{"d_model": 448, "n_experts": 64, "activation": "swiglu", "moe_layers": [2, 3, 4, 5, 6, 7, 8, 9, 10, 11, 12, 13, 14, 15, 16, 17], "balance_bias": false, "router_logit_norm": 1.5, "lr_router": 0.000523, "norm": "layernorm", "norm_eps": 1e-05, "beta1": 0.95, "beta2": 0.99, "grad_clip": 1.0, "dataset": "wikipedia_en"}
Below are experts of layer 5 (counted from 0) of a mixture-of-experts language model. Rows are named router (the router's row for the expert), gate (a neuron's input weights, with its number), up (a neuron's input weights, with its number) and show model dimensions 192-255. Each number is 200 + 20 x the weight over its row's rms, rounded and kept within 0 to 999.
Before each expert's rows: "comes after" lists some tokens at least twice as common just before its tokens as in all text. This comes from a sample of Wikipedia text that the model never trained on. Tokens count by the router's weight.

# expert 61
comes after: " was", " is", " were", " been", " a", " became"
router,215,204,220,218,216,205,196,223,165,221,209,171,197,170,214,209,181,225,203,176,203,193,211,197,164,189,186,166,210,189,142,222,201,198,193,218,202,206,169,215,232,212,194,195,226,216,206,209,180,201,183,196,188,213,181,207,179,195,216,215,185,217,246,196
gate0,198,231,210,192,179,229,223,207,181,195,197,217,202,175,171,195,192,209,205,211,191,235,157,196,205,187,199,216,188,238,219,187,223,192,192,203,231,229,185,161,188,180,241,160,201,180,195,154,223,189,188,225,197,177,187,176,178,200,194,240,192,218,194,196
up0,194,200,206,181,152,225,198,225,222,179,193,204,223,203,194,204,229,178,182,197,166,216,199,216,210,193,215,190,186,222,169,210,202,192,232,200,191,198,215,208,203,221,213,204,209,208,219,227,200,196,176,196,228,204,175,213,187,209,215,201,208,193,204,213
gate1,201,213,194,209,202,172,156,186,214,187,169,203,200,215,241,213,183,172,188,199,207,214,221,170,226,188,190,176,170,159,192,184,169,209,172,204,200,210,210,226,160,222,186,204,192,212,194,197,207,222,188,195,210,196,184,199,173,174,244,184,225,171,217,201
up1,182,225,213,227,204,195,186,211,210,188,223,185,207,177,201,217,210,178,173,202,220,191,214,141,197,169,212,177,177,223,206,156,184,195,226,214,214,198,211,187,180,183,216,202,182,216,233,190,214,216,207,200,218,189,216,207,180,186,209,174,228,184,201,154
gate2,203,194,196,197,196,149,198,220,200,200,158,237,177,202,197,173,215,206,227,199,188,184,203,239,222,194,200,212,201,188,253,191,226,223,217,207,201,207,208,205,197,183,228,250,176,166,194,181,214,236,226,210,188,197,170,203,212,178,224,195,201,201,204,168
up2,189,175,179,213,178,188,211,196,209,198,182,198,207,209,179,196,172,200,207,192,227,214,149,222,166,200,190,210,235,162,207,206,200,227,177,231,192,202,178,205,217,218,166,202,210,182,220,217,211,239,190,166,174,176,194,225,206,199,212,183,219,193,254,190
gate3,249,192,215,168,176,153,229,211,196,197,172,211,232,199,192,196,181,242,208,195,170,177,183,185,222,210,188,147,215,196,184,210,187,180,190,204,177,225,213,198,196,199,193,202,192,212,187,202,217,201,228,191,207,187,239,178,158,196,201,224,227,232,209,227
up3,199,186,184,216,220,220,166,207,193,235,211,194,169,214,236,213,178,214,181,161,234,193,178,211,239,204,203,227,232,170,220,217,197,183,208,216,156,195,183,211,240,165,192,200,209,198,198,170,241,231,187,214,212,176,175,214,161,182,169,222,218,197,219,169
gate4,183,215,209,195,221,191,163,190,217,170,189,197,209,223,224,205,193,200,188,210,179,211,177,193,219,216,177,251,208,206,177,163,204,173,190,207,177,210,195,197,183,195,194,214,200,216,215,228,214,230,190,201,191,185,200,201,217,191,200,172,216,193,198,192
up4,171,192,199,184,213,190,164,214,203,219,175,176,219,186,192,215,236,177,213,207,192,217,217,242,214,207,200,222,182,187,166,171,218,171,216,233,267,197,210,209,213,204,197,226,190,210,203,249,205,189,201,206,172,190,226,225,186,199,208,169,215,224,196,184
gate5,208,181,195,216,205,207,202,224,223,196,178,195,190,168,198,212,178,199,208,201,214,176,186,184,169,203,170,186,232,192,198,157,204,222,172,219,210,184,211,225,183,176,194,217,213,173,229,228,167,195,186,172,192,215,198,133,217,177,182,177,172,207,207,219
up5,212,202,192,201,176,206,169,162,223,197,205,202,193,199,190,211,222,172,184,211,200,152,215,182,250,181,219,213,168,228,187,194,157,182,211,228,179,198,208,172,250,224,194,189,182,197,180,205,185,181,221,213,238,228,175,217,172,195,197,229,187,205,179,186
gate6,209,194,199,197,202,187,182,187,217,205,197,184,230,208,213,197,203,223,187,212,202,173,223,191,182,235,161,212,207,189,188,198,190,229,199,207,190,208,206,184,201,176,191,199,210,172,138,238,199,179,206,169,170,206,212,198,180,200,215,229,200,165,194,222
up6,190,196,205,174,213,192,157,224,201,199,196,208,204,234,192,169,200,220,192,193,185,225,210,171,229,205,200,193,250,209,175,192,185,193,234,202,186,152,222,204,215,216,190,253,175,220,211,185,225,202,216,185,208,198,168,212,193,231,175,232,206,202,220,183
gate7,223,227,222,152,219,221,210,209,201,211,231,196,180,199,179,185,202,214,203,202,213,215,191,208,197,196,231,197,174,206,193,195,209,182,220,197,199,160,209,185,168,185,203,197,220,202,194,211,196,190,243,213,190,193,217,215,204,189,186,225,181,175,198,204
up7,165,192,190,225,137,171,176,199,211,210,188,192,229,220,193,225,207,217,182,188,151,183,202,193,219,222,197,210,225,205,174,170,230,215,207,202,189,210,204,228,230,194,193,222,180,207,242,184,205,214,199,183,193,194,168,234,203,210,163,185,186,220,219,199
gate8,194,202,164,203,167,230,199,210,217,203,211,175,176,209,192,168,196,235,227,191,191,189,213,206,204,239,176,216,195,201,193,174,162,217,172,231,188,202,192,231,210,227,210,204,163,211,195,209,209,239,178,210,173,220,198,210,209,214,180,184,158,218,200,176
up8,238,201,209,220,189,177,189,181,184,209,204,223,236,204,168,193,208,159,229,188,241,185,216,218,202,195,253,192,196,207,200,219,192,216,207,196,195,193,227,166,200,176,164,172,210,205,212,223,180,163,206,192,198,151,225,187,215,207,221,234,203,203,198,190
gate9,202,204,216,178,217,228,211,193,166,220,198,192,234,179,206,213,198,247,175,217,235,211,221,205,163,227,174,227,222,174,222,215,212,198,176,204,194,176,200,207,215,161,208,213,195,208,164,175,194,233,212,181,181,186,174,240,158,206,188,190,189,165,218,161
up9,169,248,193,206,204,217,199,192,223,180,175,222,203,207,229,177,175,186,231,197,186,232,187,214,203,224,229,193,208,178,181,225,210,171,175,201,203,201,186,209,202,256,191,195,213,204,204,204,214,159,214,226,217,200,188,201,202,190,190,204,212,209,189,179
gate10,185,217,213,214,191,229,218,209,219,177,207,199,182,199,196,215,258,180,209,199,187,181,179,219,192,201,218,196,183,222,205,228,214,168,190,223,214,191,159,221,201,211,207,181,201,191,178,216,191,156,195,234,202,222,200,210,232,218,205,218,201,200,212,182
up10,205,217,195,206,233,196,194,198,201,207,195,161,202,193,253,225,214,204,186,217,201,199,230,225,209,186,184,185,164,202,176,194,165,237,187,242,218,210,178,200,192,170,179,178,207,202,177,193,194,194,203,217,202,210,183,208,193,197,206,186,211,200,206,188
gate11,235,207,225,193,184,230,201,194,203,204,205,196,210,214,158,219,201,182,207,211,227,187,181,192,184,219,207,192,212,201,192,218,180,177,168,202,223,209,225,213,203,181,232,167,170,209,182,204,187,193,180,200,206,241,175,170,213,214,191,249,201,192,226,203
up11,220,206,185,185,201,225,165,205,187,196,192,192,207,216,206,219,180,186,155,219,191,206,184,166,227,186,181,199,203,217,191,210,164,185,167,241,179,212,188,226,193,194,209,184,197,195,220,203,198,198,222,223,195,214,208,206,178,190,241,177,247,201,176,219
gate12,230,175,217,191,193,178,216,180,201,180,183,189,145,240,194,204,230,190,219,185,201,199,169,231,185,191,154,211,204,188,189,191,210,206,178,184,227,200,239,197,195,207,179,250,199,198,165,179,190,207,208,161,200,205,185,223,237,176,169,214,204,192,218,169
up12,225,194,222,212,221,215,242,196,192,202,189,196,153,224,176,178,194,210,191,186,214,187,203,177,191,189,170,205,219,187,185,189,163,223,205,171,196,188,230,197,214,210,220,220,162,195,144,186,182,218,186,205,187,208,181,217,200,174,192,220,219,175,230,151
gate13,205,208,200,206,209,190,224,210,161,219,199,208,191,173,213,184,199,182,188,217,240,179,231,210,196,192,170,216,179,190,173,223,233,176,216,174,229,200,203,238,204,232,166,220,195,214,184,224,243,155,187,202,202,214,239,172,185,214,204,200,164,235,201,197
up13,168,200,210,195,178,207,188,180,225,199,208,200,235,233,192,197,206,197,213,185,177,228,182,170,189,208,189,172,214,197,223,191,192,221,205,247,203,183,208,200,207,177,228,181,215,172,201,184,194,204,203,187,201,194,210,208,219,162,221,162,226,174,205,236
gate14,218,202,195,210,194,217,220,193,207,222,190,219,203,203,203,172,176,196,164,245,208,187,207,224,164,193,159,171,199,167,210,209,206,201,189,189,215,173,201,193,191,198,200,199,194,208,205,194,183,225,209,191,180,218,213,197,209,232,157,177,209,205,214,236
up14,212,214,185,201,193,216,234,188,195,210,200,188,194,203,215,192,203,196,193,216,218,201,207,230,195,198,162,184,193,151,175,185,243,199,175,189,222,187,209,163,168,185,161,201,199,191,205,179,188,202,223,206,175,171,207,185,226,208,169,191,161,220,217,215
gate15,168,206,226,181,195,242,168,193,213,193,216,203,200,183,184,221,201,186,186,204,194,204,218,212,188,186,196,199,170,169,213,156,219,178,222,206,210,168,204,198,201,217,209,207,207,204,198,194,210,203,197,209,179,167,216,175,177,187,221,221,206,178,200,163
up15,224,196,188,174,186,158,187,206,214,217,199,183,214,212,221,176,193,165,222,174,181,162,201,188,226,229,205,229,185,242,176,183,211,211,165,189,201,230,214,154,214,175,158,209,207,213,211,175,154,211,216,158,187,234,198,205,189,196,180,189,207,204,175,194
gate16,187,204,204,189,196,226,212,207,215,171,207,200,196,185,208,196,186,163,232,219,175,225,200,204,165,215,199,189,236,232,200,179,180,189,199,197,217,225,184,200,196,186,182,188,223,199,224,184,197,198,224,212,201,203,216,207,202,225,224,206,189,166,182,185
up16,190,201,236,209,204,213,207,239,203,201,210,204,169,171,198,223,204,145,193,208,177,212,186,220,164,189,204,211,219,234,201,167,222,186,204,199,192,207,173,188,224,232,214,202,202,226,192,201,204,231,217,209,222,218,209,206,188,221,224,165,204,213,184,219
gate17,164,190,235,210,204,236,166,224,192,208,163,196,183,214,183,215,196,195,222,211,184,194,217,208,182,193,182,223,188,211,238,196,201,218,178,242,199,224,182,195,210,187,180,194,189,188,177,212,188,149,189,224,206,185,185,230,211,233,196,204,193,181,176,188
up17,223,190,165,185,172,174,218,197,222,189,187,224,237,179,227,151,203,212,205,196,198,216,166,204,235,218,221,197,218,194,197,194,209,185,206,178,183,174,223,183,187,198,204,200,221,206,195,210,220,230,213,194,197,188,248,158,204,208,214,191,213,203,193,203
gate18,183,204,181,206,199,199,210,210,214,162,186,177,205,202,217,195,179,234,235,194,184,203,210,197,154,184,158,189,217,193,201,204,228,159,229,202,220,206,206,200,218,195,186,181,203,176,198,187,229,183,159,163,203,167,202,193,207,213,203,194,222,201,188,233
up18,190,191,190,192,184,190,218,192,206,167,221,203,198,216,201,205,186,217,224,202,234,209,214,185,171,139,201,202,215,202,222,191,214,187,228,195,203,211,199,173,192,199,210,191,209,225,184,184,227,202,198,207,195,188,190,166,202,246,231,200,222,195,193,240
gate19,191,195,185,208,203,199,188,211,227,206,164,199,231,220,205,197,194,195,200,196,173,205,222,170,187,248,194,195,224,174,189,161,199,198,175,207,198,168,184,246,232,195,204,191,233,190,195,197,182,180,208,161,171,206,183,183,214,177,195,186,223,157,172,221
up19,204,179,180,186,210,199,186,190,198,197,219,193,181,201,191,199,193,202,201,214,206,215,168,208,257,221,212,205,173,230,224,192,222,217,202,204,183,192,186,203,232,199,188,172,168,193,201,153,212,241,185,213,189,233,230,195,189,228,195,159,235,228,213,217
gate20,180,192,185,222,181,218,181,197,209,163,209,197,194,189,180,220,203,179,183,209,198,234,192,163,198,177,184,161,214,202,212,194,205,204,223,214,200,200,174,207,210,178,201,178,185,174,204,220,185,154,181,198,205,211,163,184,174,181,215,220,176,197,224,227
up20,200,185,222,216,203,197,202,205,204,197,183,220,162,210,208,200,185,220,198,196,193,192,221,213,215,203,195,193,193,165,195,184,200,236,181,196,220,173,219,182,196,194,175,207,211,184,149,210,184,223,191,217,188,169,208,227,220,209,218,198,199,167,210,200
gate21,179,195,228,213,191,167,198,219,200,237,207,196,214,212,194,211,190,188,219,180,185,186,214,219,199,245,204,201,230,160,175,239,223,204,193,201,218,189,189,202,205,187,217,183,198,210,194,226,189,178,197,191,165,189,167,211,206,191,222,224,215,197,209,199
up21,204,156,198,215,202,187,194,200,206,200,181,204,226,155,222,221,195,223,177,159,226,195,181,204,173,225,195,211,186,203,190,180,139,226,210,198,183,188,202,186,227,204,210,185,214,211,186,212,218,234,208,174,172,171,229,223,181,218,203,169,201,212,215,215
gate22,191,196,205,220,180,199,199,237,196,200,208,223,213,244,193,220,204,201,222,217,172,206,173,232,182,209,224,193,227,196,199,203,215,228,205,198,190,190,220,197,233,190,193,179,191,187,237,202,237,176,204,194,196,179,216,204,218,188,217,200,180,204,186,232
up22,156,198,177,195,212,216,178,164,210,205,205,199,185,163,187,218,252,176,163,208,210,191,180,198,211,194,176,223,150,181,200,195,199,215,176,211,187,215,201,203,191,217,162,212,184,192,183,205,173,172,196,216,180,205,175,212,216,207,194,206,171,195,221,183
gate23,177,155,190,209,181,218,221,213,195,174,200,229,180,190,218,184,170,200,193,220,199,196,186,184,204,209,193,194,194,201,190,207,187,187,215,205,177,157,221,188,212,177,234,217,198,196,176,164,220,186,182,180,188,188,172,196,179,199,206,187,210,193,197,208
up23,214,196,219,213,179,221,219,205,231,212,184,203,228,227,184,158,149,180,186,201,188,208,184,228,210,209,223,209,194,225,188,200,162,186,258,201,205,171,178,190,182,232,200,223,210,197,182,151,194,225,210,216,201,169,226,207,192,205,171,183,222,228,203,181
gate24,229,202,219,199,202,187,208,213,192,214,204,182,207,242,202,168,173,178,210,189,216,177,210,184,210,215,192,203,200,209,205,177,191,214,209,181,178,192,274,199,197,226,205,198,209,204,174,171,216,205,220,210,212,212,244,185,214,206,215,192,188,229,228,218
up24,188,218,191,197,179,232,208,178,226,207,182,220,186,208,183,222,251,199,185,250,195,187,223,207,196,207,198,213,166,192,215,217,189,208,162,200,200,193,154,224,191,195,208,200,175,188,246,234,161,191,196,201,191,189,198,185,215,206,168,209,224,171,176,188
gate25,215,184,148,195,203,214,191,227,199,191,225,160,196,182,180,203,218,170,176,199,216,156,194,218,224,212,199,200,170,187,183,165,183,221,155,222,183,211,223,211,186,214,205,204,197,206,164,198,192,206,214,186,199,225,247,207,221,201,187,209,230,209,181,191
up25,201,201,246,211,241,207,185,210,209,193,190,166,189,213,197,193,200,222,219,169,176,208,206,186,209,209,210,194,202,254,191,214,228,170,216,215,212,227,204,185,198,205,173,203,210,177,207,214,175,192,219,183,212,178,208,200,205,191,229,206,197,147,213,220
gate26,216,204,221,193,192,201,216,187,202,179,199,212,207,208,192,201,253,249,194,194,221,172,228,221,195,207,194,209,157,214,229,205,192,213,171,185,179,198,190,188,203,176,186,185,189,180,209,207,191,213,171,206,179,203,213,194,203,212,241,238,181,214,201,184
up26,212,200,224,216,189,173,195,159,206,171,223,209,204,219,189,203,232,213,201,163,219,177,180,226,193,197,182,206,208,213,196,190,199,217,199,193,200,176,188,229,208,177,204,207,213,191,186,191,175,213,188,200,164,214,235,194,197,196,229,242,194,204,212,197
gate27,212,206,209,190,195,202,185,185,225,198,152,142,207,203,194,196,223,215,192,180,217,229,192,203,197,233,209,190,173,173,189,173,186,200,192,228,206,190,191,214,204,177,208,171,188,174,233,197,205,229,205,218,184,168,200,191,215,196,223,219,214,196,195,226
up27,222,213,186,225,181,186,217,227,177,213,214,188,185,216,157,212,219,195,220,202,201,171,224,211,208,210,188,194,230,222,175,188,207,213,191,200,213,202,218,241,163,192,182,186,184,234,175,225,162,194,218,206,195,205,215,208,237,205,177,222,196,191,206,188
gate28,230,215,173,192,218,190,201,188,213,225,212,179,213,209,205,202,193,176,222,186,186,203,198,207,200,181,192,158,193,218,199,184,216,218,211,199,192,173,216,208,191,207,205,230,206,211,239,208,215,161,182,194,222,183,199,219,206,230,180,193,221,181,204,176
up28,190,193,212,199,192,198,186,170,205,209,194,220,222,177,188,204,237,193,186,211,250,152,187,216,206,227,189,215,166,180,182,218,180,232,198,196,190,239,207,193,186,185,190,164,209,196,185,228,199,192,186,184,177,206,217,173,162,172,206,198,173,238,194,252
gate29,221,188,185,229,198,188,241,184,184,195,200,198,180,182,201,222,205,200,208,193,181,208,183,185,203,194,203,187,239,211,214,200,183,213,205,216,220,246,205,235,202,251,172,208,233,216,203,247,207,209,214,210,219,171,207,241,198,220,170,195,209,213,197,228
up29,206,189,210,201,193,208,211,218,188,214,173,223,228,193,207,177,158,229,211,219,230,222,168,209,186,184,188,207,225,169,191,248,236,183,168,199,189,187,195,223,179,206,237,192,181,209,211,228,221,200,174,224,213,220,177,211,213,200,215,175,183,186,211,201
gate30,207,215,193,228,180,220,211,210,208,203,223,161,183,214,234,229,198,196,199,178,219,212,201,188,190,194,228,201,196,210,203,186,192,212,218,217,216,197,198,182,177,208,213,210,192,165,183,183,214,177,212,189,197,176,205,219,199,217,225,189,233,216,200,171
up30,200,204,206,236,235,203,222,201,216,210,185,220,218,197,214,193,188,191,194,194,201,186,220,190,198,203,192,222,184,219,219,178,170,185,134,187,183,190,185,228,228,206,206,176,175,199,177,160,192,229,219,211,208,222,227,226,179,221,175,202,206,186,177,153
gate31,178,226,220,202,230,222,214,223,179,208,225,210,202,205,181,220,199,143,204,205,199,177,182,190,177,150,182,162,198,192,205,154,238,202,181,206,190,197,214,219,187,173,198,173,191,205,197,186,208,197,216,228,206,177,232,218,226,180,194,187,203,173,189,200
up31,178,174,189,193,164,191,211,200,213,178,201,217,209,167,191,223,196,194,217,185,207,212,219,217,199,207,215,224,199,157,208,173,221,187,220,220,221,216,169,213,207,212,212,195,193,175,255,235,175,167,205,201,204,204,178,236,184,185,216,170,226,207,202,199
gate32,173,178,178,208,175,213,220,192,200,194,215,169,188,182,239,201,192,226,165,179,197,204,198,196,198,223,233,180,208,214,185,206,224,194,211,251,243,223,205,241,219,205,211,216,192,200,196,212,207,221,211,168,207,200,187,204,176,197,197,156,130,226,192,213
up32,164,160,215,226,187,186,210,194,187,200,201,181,179,157,212,200,178,214,220,191,190,198,172,191,182,189,214,215,222,190,184,235,213,222,235,191,172,215,189,238,225,230,197,208,189,207,229,227,201,213,200,208,216,161,187,188,160,222,193,185,184,226,211,182
gate33,191,180,161,186,206,213,199,199,191,184,182,184,164,194,217,212,180,219,207,202,189,171,179,181,238,204,209,209,201,234,222,202,195,218,196,232,227,194,194,209,174,220,186,217,194,173,205,178,196,206,221,242,205,227,203,233,211,183,226,160,220,228,197,198
up33,245,186,186,200,193,163,210,188,192,188,210,226,203,229,190,169,245,186,176,168,164,220,203,227,180,205,206,222,180,180,199,200,188,209,190,190,161,206,200,178,227,160,203,208,195,205,178,189,178,185,207,154,160,182,208,159,225,228,198,208,179,162,182,190
gate34,232,196,203,179,202,208,236,195,190,191,201,199,195,215,199,185,179,203,223,245,178,187,234,178,264,235,211,192,211,193,213,215,233,194,177,185,203,194,213,211,210,213,212,160,201,193,224,218,206,210,235,216,197,231,199,200,201,201,217,201,197,191,169,230
up34,165,188,216,189,179,193,186,201,195,211,195,188,234,207,214,185,206,186,202,228,200,196,175,230,163,191,194,210,171,217,203,193,157,216,188,205,209,226,196,188,182,196,197,211,191,195,189,199,196,162,184,207,218,181,220,198,209,170,189,218,220,195,195,186
gate35,221,176,203,186,208,178,209,183,203,185,207,201,236,193,206,188,194,263,233,191,169,215,168,198,205,243,211,261,210,209,221,183,206,195,184,221,186,218,198,190,192,193,156,170,189,230,234,197,210,196,177,203,197,226,173,195,197,227,192,208,186,212,181,240
up35,180,218,217,184,200,196,190,199,219,204,205,191,188,212,218,186,180,236,246,162,157,231,189,183,200,228,199,249,215,223,234,184,168,140,185,201,182,223,203,181,218,200,164,153,223,191,252,184,199,183,188,216,220,224,183,213,204,223,180,233,187,210,209,240
gate36,218,196,176,168,202,173,206,252,178,191,174,210,188,230,202,195,182,187,243,233,233,166,199,200,175,205,210,190,187,223,201,214,182,208,198,176,186,198,237,242,203,228,207,188,200,200,208,171,227,212,209,234,217,214,227,199,211,180,220,201,178,206,186,183
up36,223,223,223,205,201,195,206,187,193,196,194,220,203,195,216,188,232,226,176,183,214,209,231,178,191,193,219,174,217,158,184,166,217,194,221,238,214,164,214,193,157,189,213,208,177,194,171,188,192,216,199,212,187,189,196,170,213,222,211,205,237,207,202,156
gate37,182,184,195,177,204,216,203,152,211,187,195,205,194,185,239,181,197,216,229,176,195,229,195,188,194,172,207,221,208,252,198,207,195,192,219,188,158,192,201,194,220,223,197,212,215,235,185,168,198,203,229,216,217,189,185,205,205,165,187,198,218,191,196,195
up37,216,205,172,181,187,178,219,198,210,201,201,167,222,201,208,201,185,207,174,212,190,176,206,204,208,200,222,202,160,155,179,193,184,211,192,203,208,193,210,169,210,200,216,198,205,182,180,213,200,184,180,205,174,193,202,219,190,187,231,206,206,191,195,198
gate38,193,194,193,169,214,185,179,176,188,184,188,206,196,207,230,176,228,183,183,233,208,232,204,223,213,205,194,217,173,206,229,205,204,186,172,201,187,191,179,203,205,205,182,169,181,222,209,193,216,183,184,234,192,181,197,202,217,174,240,195,183,195,175,209
up38,213,193,215,188,193,200,193,220,215,186,180,204,248,186,200,213,174,231,208,212,172,180,200,218,169,207,214,176,193,185,201,233,192,191,217,216,206,215,218,205,207,177,213,214,218,199,200,218,216,211,230,213,183,223,188,199,144,224,204,228,231,165,177,230
gate39,233,188,200,191,195,133,202,186,217,211,199,206,194,233,213,201,179,192,171,184,180,228,192,182,202,183,198,163,190,172,204,211,192,228,234,220,183,178,204,229,203,180,226,227,208,203,213,193,228,221,216,209,218,187,222,188,185,217,185,191,252,222,206,196
up39,211,201,221,216,215,163,209,177,170,229,199,208,185,203,216,213,168,181,184,186,191,216,194,191,201,182,196,196,193,161,196,203,198,191,189,226,178,202,203,209,213,179,191,217,211,203,206,193,248,235,209,212,215,188,240,212,192,184,182,168,221,214,192,195
gate40,182,228,208,222,217,206,181,182,246,214,179,235,172,158,171,193,184,196,215,197,208,200,208,217,194,192,195,192,224,216,198,181,212,201,209,224,199,212,200,208,217,189,191,180,190,178,198,171,166,215,201,190,202,213,194,195,217,192,193,202,174,208,185,198
up40,156,184,208,204,228,233,219,193,196,220,181,199,181,223,228,216,162,206,224,206,164,194,220,185,166,161,226,221,175,190,230,232,240,197,217,187,204,170,180,219,228,180,180,174,200,225,220,176,186,178,227,216,191,231,197,206,211,183,236,177,215,192,198,225
gate41,231,218,243,201,191,204,205,205,165,232,248,221,179,220,214,220,232,222,199,191,204,205,224,215,223,192,208,222,198,204,217,186,191,183,179,204,203,165,213,197,151,166,185,212,165,186,186,206,189,202,246,198,140,190,225,195,218,211,193,212,205,206,201,166
up41,203,228,215,203,193,232,220,180,180,226,210,194,194,169,179,164,230,226,191,208,201,187,213,223,146,192,190,164,200,217,196,206,256,207,229,177,223,212,212,208,183,220,178,206,236,197,180,158,188,205,199,206,170,207,226,187,180,204,177,188,205,203,213,204
gate42,206,218,176,183,229,198,174,191,203,182,214,191,189,203,194,194,230,190,185,205,215,170,235,235,182,207,210,198,178,209,172,199,197,197,191,222,189,198,208,175,204,162,186,215,207,191,160,214,179,228,219,218,188,175,219,172,208,191,223,223,165,221,229,186
up42,187,182,207,202,180,185,187,216,215,192,185,225,218,227,191,210,193,189,180,223,205,174,229,186,200,214,220,208,226,170,192,210,212,202,195,211,213,225,188,230,194,236,203,208,192,201,188,178,178,192,210,226,194,228,204,231,170,188,189,154,214,212,209,194
gate43,183,190,232,189,173,215,217,182,169,220,173,221,208,189,219,188,164,204,214,182,205,210,151,243,167,188,207,196,253,218,198,195,195,210,221,212,171,175,235,166,212,238,180,208,194,193,201,186,194,217,204,219,184,180,238,140,195,210,212,208,212,204,181,205
up43,214,221,197,210,161,164,203,229,184,194,168,201,208,203,198,223,223,191,169,154,199,173,155,220,182,205,180,194,176,222,180,194,199,232,189,235,223,216,194,221,228,203,186,199,206,182,187,190,189,220,212,171,219,202,226,191,181,163,182,179,198,216,202,188
gate44,179,190,222,197,230,188,203,184,193,209,201,204,209,193,207,167,175,193,233,210,225,185,199,196,231,198,227,203,213,200,212,206,239,180,180,193,151,174,199,218,211,192,201,198,175,183,227,229,237,207,196,212,171,224,233,150,223,208,203,215,214,229,199,232
up44,215,226,191,206,166,181,219,223,193,198,163,189,206,270,213,205,229,203,190,188,181,205,212,203,206,220,167,186,176,202,186,170,194,178,168,204,241,226,251,184,204,209,192,199,238,194,222,187,199,209,208,207,180,178,210,208,233,204,206,173,187,194,196,203
gate45,182,225,192,221,239,209,190,209,197,188,187,209,189,194,187,198,220,198,216,205,199,235,188,190,182,198,192,206,195,155,232,177,208,171,190,190,195,231,188,186,201,255,213,199,174,195,183,209,210,176,204,185,234,201,171,208,248,173,210,178,206,198,204,157
up45,236,199,163,170,200,188,212,164,201,236,221,174,199,198,240,191,192,200,203,230,184,184,195,224,207,201,196,188,205,203,174,246,175,200,201,187,214,160,194,199,180,195,191,182,232,217,174,200,181,204,178,217,202,191,256,205,178,203,200,190,190,175,192,221
gate46,182,203,199,178,203,212,204,203,225,225,175,175,208,191,226,184,169,192,236,176,185,188,215,233,201,221,205,200,200,211,175,200,236,182,179,193,169,228,194,167,224,194,198,181,223,156,201,214,215,223,185,193,160,186,186,193,203,233,219,182,185,208,194,212
up46,228,173,183,199,196,184,220,198,197,201,216,224,219,170,161,225,220,207,219,206,203,193,193,201,229,218,207,194,215,230,198,206,194,184,191,191,211,225,203,206,198,187,190,205,198,221,184,207,180,148,174,192,245,182,165,188,168,240,190,216,212,209,182,221
gate47,220,212,222,154,162,201,229,173,208,197,210,195,180,246,203,188,190,189,207,184,222,225,226,211,194,208,204,202,174,220,213,210,187,217,215,198,191,167,189,197,175,218,207,220,229,188,200,198,184,172,220,196,150,211,209,212,204,166,268,213,215,199,214,199
up47,194,184,219,184,195,170,192,197,214,203,179,181,194,260,215,207,221,208,175,178,218,188,260,215,223,201,187,205,221,167,194,198,193,222,188,230,184,209,169,205,186,147,156,228,195,194,235,215,187,194,215,210,188,198,174,221,197,217,210,197,205,213,230,167
gate48,192,189,214,214,204,217,210,175,249,208,166,209,183,200,220,209,174,196,214,208,199,206,184,251,175,184,223,202,214,201,200,215,205,218,208,183,230,173,163,200,213,230,225,220,198,206,183,165,185,230,224,237,218,204,219,202,192,234,196,212,196,172,206,190
up48,226,184,194,193,210,157,247,214,177,223,187,168,179,180,217,212,227,203,210,150,160,175,179,201,236,198,190,199,183,207,198,219,182,219,204,225,217,212,193,231,214,209,196,229,184,169,174,204,219,251,213,203,191,204,172,248,195,189,214,184,196,209,192,189
gate49,209,217,179,172,188,213,187,174,219,210,167,161,251,177,225,212,167,184,198,181,194,195,217,200,180,228,202,168,212,200,198,168,204,200,209,201,209,178,180,163,180,161,174,180,226,208,164,191,215,228,241,206,195,176,193,185,195,182,208,195,190,207,212,210
up49,208,207,192,190,214,209,206,216,220,236,188,210,208,203,212,208,193,221,201,205,157,182,240,191,171,237,175,196,197,176,191,180,220,209,160,177,189,216,188,208,195,173,188,189,191,215,207,205,160,229,202,182,199,192,215,202,183,190,193,182,168,209,199,195
gate50,199,198,199,208,220,200,205,186,182,204,193,178,213,226,207,183,181,211,202,196,186,187,169,214,199,167,190,195,217,190,206,213,199,214,227,170,177,179,176,219,209,208,197,193,200,222,164,194,201,184,213,227,184,153,220,195,220,209,219,160,186,187,182,217
up50,184,204,199,195,192,213,206,197,219,195,176,219,185,188,189,200,238,198,184,206,181,234,174,213,203,258,221,240,181,233,194,181,230,173,196,219,195,223,213,186,206,175,195,224,181,169,215,187,221,186,192,176,208,219,168,213,210,205,217,193,222,189,207,169
gate51,187,204,177,211,214,194,207,207,214,182,181,182,207,154,226,225,160,197,188,181,173,188,206,220,223,237,181,241,167,205,206,226,217,168,163,165,228,228,195,192,198,213,183,210,179,216,191,200,219,197,197,211,210,215,226,175,180,193,188,192,192,157,217,202
up51,190,224,179,210,158,234,186,234,187,201,213,166,169,191,238,189,220,210,211,193,205,191,210,233,231,224,190,212,188,194,158,194,201,209,219,159,232,203,185,192,180,197,159,190,221,192,214,218,209,188,173,225,171,198,214,185,144,231,227,206,182,217,222,205
gate52,170,186,197,204,198,183,170,193,196,208,201,179,193,182,235,238,224,184,177,171,189,241,226,208,200,201,232,211,218,197,195,195,153,221,211,238,168,194,202,205,206,156,215,234,183,200,209,222,195,182,162,195,215,173,167,165,177,189,208,204,212,174,200,203
up52,206,203,215,194,178,211,230,201,202,220,223,197,221,193,199,174,191,215,193,200,204,202,166,176,196,206,191,216,195,227,187,217,215,164,194,162,208,221,213,214,173,225,207,181,211,186,215,172,220,235,225,206,201,219,220,209,229,202,214,200,209,195,193,165